python train.py --num_hidden_layers=12 --hidden_size=128 --n_experts=16 --experts_per_token=1 --d_expert=288 --d_shared_expert=0 --hidden_act="squared_reglu" --moe_layers=[0, 1, 2, 3, 4, 5, 6, 7, 8, 9, 10, 11] --router_score="softmax" --normalize_top_k=false --routed_scale=1.0 --balance_loss=0.00105 --balance_bias=true --init_std_router=0.0224 --lr_router=0.000621 --num_attention_heads=4 --num_key_value_heads=2 --head_dim=32 --vocab_size=2048 --norm="rmsnorm" --norm_place="pre" --norm_eps=1e-05 --positions="rope" --rope_theta=500000.0 --rope_fraction=0.25 --qk_norm=true --attn_scale=0.177 --tie_word_embeddings=false --parallel_block=false --extras=["capped logits"] --init="normal" --init_std_qkv=0.045 --init_std_o=0.0 --init_std_up=0.045 --init_std_down=0.0 --optimizer="adamw" --learning_rate=0.0059 --beta1=0.9 --beta2=0.99 --weight_decay=0.041 --lr_head=0.0128 --warmup_steps=232 --schedule="cos" --final_lr_fraction=0.1 --batch_tokens=[65536, 131072, 196608] --max_seq_len=512 --doc_mask=true --train_tokens=556900000 --max_steps=4290 --dataset="wikipedia_en"
Below are experts of layer 5 (counted from 0) of a mixture-of-experts language model. Rows are named gate (a neuron's input weights, with its number), up (a neuron's input weights, with its number) and show model dimensions 0-127. Each number is 200 + 20 x the weight over its row's rms, rounded and kept within 0 to 999.
Before each expert's rows: "mostly gets" lists some tokens that are sent to it at least half of the time. This comes from a sample of Wikipedia text that the model never trained on.

# expert 4
mostly gets: " The", "The", " million", " His", " Church", " This"
gate23,196,163,214,199,200,220,151,176,202,156,207,218,214,217,191,235,204,198,191,195,219,203,192,205,229,193,175,200,174,175,237,205,230,173,167,196,190,218,193,214,179,209,164,227,167,219,216,201,189,204,203,213,189,194,190,175,210,223,199,231,181,210,221,200,197,187,193,174,204,191,202,193,207,154,230,224,151,205,178,190,224,204,171,203,192,167,212,196,222,227,206,204,152,200,147,226,201,183,227,198,225,186,200,168,200,207,187,209,206,193,167,231,206,222,202,195,186,220,177,190,227,225,196,203,203,206,196,190
up23,204,174,202,195,230,217,169,170,198,155,214,222,161,202,209,198,195,183,191,195,229,218,188,198,226,219,184,203,215,169,237,178,211,194,171,190,200,207,200,218,205,213,169,173,212,241,200,217,181,215,185,209,218,202,193,171,219,203,210,215,180,225,203,178,216,190,188,177,189,207,183,199,186,149,210,243,182,208,175,182,212,184,154,210,192,172,199,207,211,197,206,238,179,188,159,236,183,203,234,186,236,198,175,184,212,188,180,205,205,187,160,235,198,194,190,195,179,213,195,198,229,170,198,188,191,218,183,208

# expert 5
mostly gets: " form", "ruct", " us", " develop", " mod", " direct"
gate5,178,196,210,199,200,233,200,201,204,179,191,196,196,221,183,188,203,217,172,166,206,209,148,175,229,213,228,175,187,193,193,153,199,217,207,189,221,204,214,213,198,194,211,180,192,215,191,207,183,171,179,153,184,171,202,175,214,188,224,165,191,216,215,212,189,209,183,207,196,206,173,205,218,169,203,186,195,215,196,253,190,183,194,199,221,203,254,217,214,223,212,214,213,221,213,221,153,196,234,211,198,196,214,214,191,183,165,185,231,186,191,206,183,193,202,204,167,157,196,215,164,197,183,206,195,216,220,157
up5,192,178,208,216,220,235,196,204,180,190,194,193,201,218,192,198,221,230,186,174,204,208,187,183,208,215,227,165,199,227,159,183,207,209,219,192,211,196,226,229,196,194,202,181,191,223,193,216,174,131,178,182,194,182,190,215,198,171,203,170,179,197,207,214,160,200,193,213,229,199,186,208,226,191,204,189,194,209,198,217,203,182,177,221,209,212,263,226,194,204,225,215,230,216,206,197,177,201,233,201,189,206,226,228,192,193,176,186,248,192,203,227,202,180,203,209,174,176,207,218,178,174,201,220,200,202,245,161

# expert 12
mostly gets: " team", " U", " air", " one", " USA", " world"
gate23,182,240,190,204,198,223,203,162,195,174,216,154,191,204,202,186,203,165,194,179,190,190,238,210,183,218,166,184,194,213,212,220,228,221,218,224,194,200,221,152,176,201,218,174,204,205,223,201,172,196,216,224,205,222,233,174,193,190,200,184,206,166,196,215,169,196,165,183,200,206,199,220,242,228,200,215,223,251,174,207,237,212,163,208,198,167,197,197,176,191,190,217,206,217,197,209,197,151,207,208,201,188,203,234,220,199,215,198,181,221,198,181,186,249,208,187,202,193,212,206,188,193,182,187,213,183,205,193
up23,177,202,215,231,224,209,198,140,206,205,200,179,217,198,180,207,207,193,193,199,162,150,218,221,172,198,202,197,193,180,195,239,202,230,212,236,199,191,233,189,179,172,221,187,209,241,193,227,196,203,211,203,220,252,235,183,203,173,197,186,189,181,204,196,169,170,189,166,198,186,205,196,248,236,188,193,214,202,192,212,224,215,196,206,196,183,214,194,191,200,208,195,229,193,209,217,199,175,216,181,204,234,189,215,227,183,198,206,161,206,215,198,183,221,210,167,211,197,207,220,169,211,181,187,213,185,198,158

# expert 2
mostly gets: "\n", " to", " would", "\n\n", " will", " along"
gate7,187,209,208,180,208,195,185,223,228,154,201,200,197,207,192,224,212,186,178,204,214,213,167,221,202,181,191,209,167,202,211,201,189,227,197,231,192,220,230,186,182,219,198,166,199,221,243,203,210,242,183,191,183,175,204,179,199,162,224,208,218,201,201,218,232,190,180,217,190,207,191,197,195,218,216,203,238,207,163,185,203,187,187,198,178,191,199,204,241,172,209,211,203,186,206,212,196,197,199,222,199,121,188,188,196,193,193,188,243,183,203,223,170,211,192,193,178,200,182,199,209,201,187,200,185,260,216,241
up7,206,213,170,211,206,190,217,188,181,235,172,211,221,177,186,181,179,200,233,195,209,214,229,170,215,218,225,211,229,188,174,198,201,199,210,164,205,214,178,201,225,190,205,218,194,180,173,200,171,168,226,197,214,223,210,201,231,230,183,203,169,192,216,182,216,228,232,177,182,194,187,168,207,203,178,218,184,206,221,197,212,206,197,190,215,214,210,215,157,243,184,176,211,218,208,182,203,218,197,158,205,267,221,212,208,209,194,192,166,254,209,208,221,198,202,169,192,190,209,194,208,199,213,183,220,176,218,188

# expert 1
mostly gets: " Don", "iew", "epend", " prot", " Q", "004"
gate107,194,204,216,214,207,224,211,204,204,161,211,192,178,186,209,182,203,169,194,205,166,192,175,179,180,195,208,218,193,205,171,201,249,186,197,225,199,168,185,219,178,227,189,174,205,197,171,168,214,185,224,206,189,182,191,203,217,201,223,198,207,174,180,201,219,191,204,172,181,204,209,173,204,205,203,196,191,163,187,202,194,181,151,198,195,190,201,182,256,197,234,187,197,197,211,226,210,203,214,199,185,164,192,206,223,165,218,196,221,212,227,210,178,219,174,141,205,185,179,215,186,198,180,256,216,204,229,235
up107,199,189,197,211,187,173,183,203,187,242,191,217,241,206,181,227,186,228,194,189,215,218,204,217,199,229,206,173,209,181,218,216,155,215,209,169,199,240,230,195,209,173,213,237,217,195,221,217,199,229,212,207,192,216,197,195,192,190,210,198,203,241,200,199,162,194,214,215,205,194,170,230,212,183,177,206,222,248,219,201,186,218,241,195,193,211,203,210,194,204,169,212,194,199,196,193,183,207,199,198,222,253,202,213,180,212,178,209,171,191,190,178,204,201,220,253,186,222,204,204,204,204,221,154,169,204,159,193

# expert 11
mostly gets: "ording", " prov", " s", "osp", " they", "oun"
gate5,166,198,215,209,204,188,208,181,205,246,227,201,232,174,183,189,218,195,200,220,186,213,217,174,218,209,223,210,196,173,245,203,201,178,207,198,210,155,197,199,185,176,187,203,205,217,211,197,211,207,226,205,225,233,205,219,192,190,208,195,226,225,221,211,187,193,220,239,194,207,206,222,223,191,221,222,201,225,157,173,206,227,181,205,230,221,155,176,178,205,194,218,159,221,215,186,185,217,197,217,168,205,180,163,187,193,213,192,180,207,173,170,176,210,195,176,184,169,175,192,222,180,169,193,198,205,154,195
up5,194,184,224,180,196,187,192,194,208,214,193,189,195,190,198,176,213,176,210,216,167,195,204,187,232,196,218,181,224,227,188,174,192,204,205,241,188,202,195,217,201,206,201,193,206,222,210,174,206,223,187,198,213,222,245,217,189,200,214,209,203,222,210,205,191,178,172,190,214,223,229,236,247,178,206,209,175,232,187,209,193,211,183,191,197,211,174,178,183,171,186,214,169,210,212,204,196,194,172,195,159,210,231,248,196,194,227,215,168,255,197,175,174,230,195,176,173,198,163,225,203,175,169,186,223,205,161,209

# expert 15
mostly gets: "artment", " Par", " Brit", "ret", " London", " April"
gate6,182,168,197,216,178,194,205,192,241,160,194,212,165,195,169,195,227,222,213,215,187,214,194,187,191,212,227,182,173,182,177,173,202,178,217,227,162,213,178,230,184,213,209,174,210,254,162,219,205,195,195,195,216,204,192,227,224,197,191,219,229,218,198,215,201,230,228,225,186,224,201,209,199,207,204,232,192,218,223,196,206,181,201,223,191,215,240,198,205,184,229,234,227,196,215,210,234,168,206,189,211,180,222,215,218,195,190,224,179,200,212,231,206,175,179,198,161,191,204,199,188,161,193,190,175,203,213,182
up6,183,192,191,206,198,186,221,193,224,164,201,216,185,198,206,188,221,219,167,216,196,218,200,195,190,196,217,198,197,186,138,166,222,190,188,245,168,204,190,229,202,200,205,182,232,253,153,187,212,202,158,187,205,205,199,227,228,210,202,219,200,199,197,207,202,204,234,212,174,237,190,178,209,211,214,217,181,194,230,195,215,152,197,196,171,204,237,202,187,208,208,223,227,202,211,212,255,183,192,189,185,171,216,193,213,184,190,209,182,190,196,232,177,186,181,202,180,190,188,222,188,175,203,201,180,186,217,175

# expert 6
mostly gets: " Born", "useum", " born", "resident", " Lab", "ubl"
gate5,189,221,223,211,266,209,192,206,196,156,170,209,218,209,221,170,203,267,181,221,150,193,233,197,183,198,215,173,189,179,192,191,198,176,206,179,188,200,177,228,172,226,173,206,225,232,208,194,206,197,204,216,219,212,215,197,193,198,203,200,195,192,175,194,197,178,214,204,195,194,200,219,208,199,203,198,209,198,197,207,175,191,199,215,194,214,194,223,185,222,210,200,195,226,203,218,204,174,209,233,169,206,195,199,172,191,223,166,191,181,218,221,217,262,211,206,196,182,216,216,185,218,231,220,160,180,231,204
up5,200,200,193,201,240,200,205,187,191,188,206,171,200,203,180,180,192,213,195,198,247,226,200,197,207,194,213,183,207,172,222,236,213,189,219,203,213,226,232,204,185,200,227,181,217,211,210,229,206,222,196,183,227,184,180,248,209,207,200,197,177,229,199,197,208,219,205,187,192,229,171,210,249,200,209,209,218,223,209,219,200,197,192,207,199,211,194,226,202,208,166,225,230,220,217,236,212,165,184,236,169,177,241,175,157,195,231,149,171,187,213,207,188,197,199,191,184,220,222,226,210,192,222,219,179,222,203,224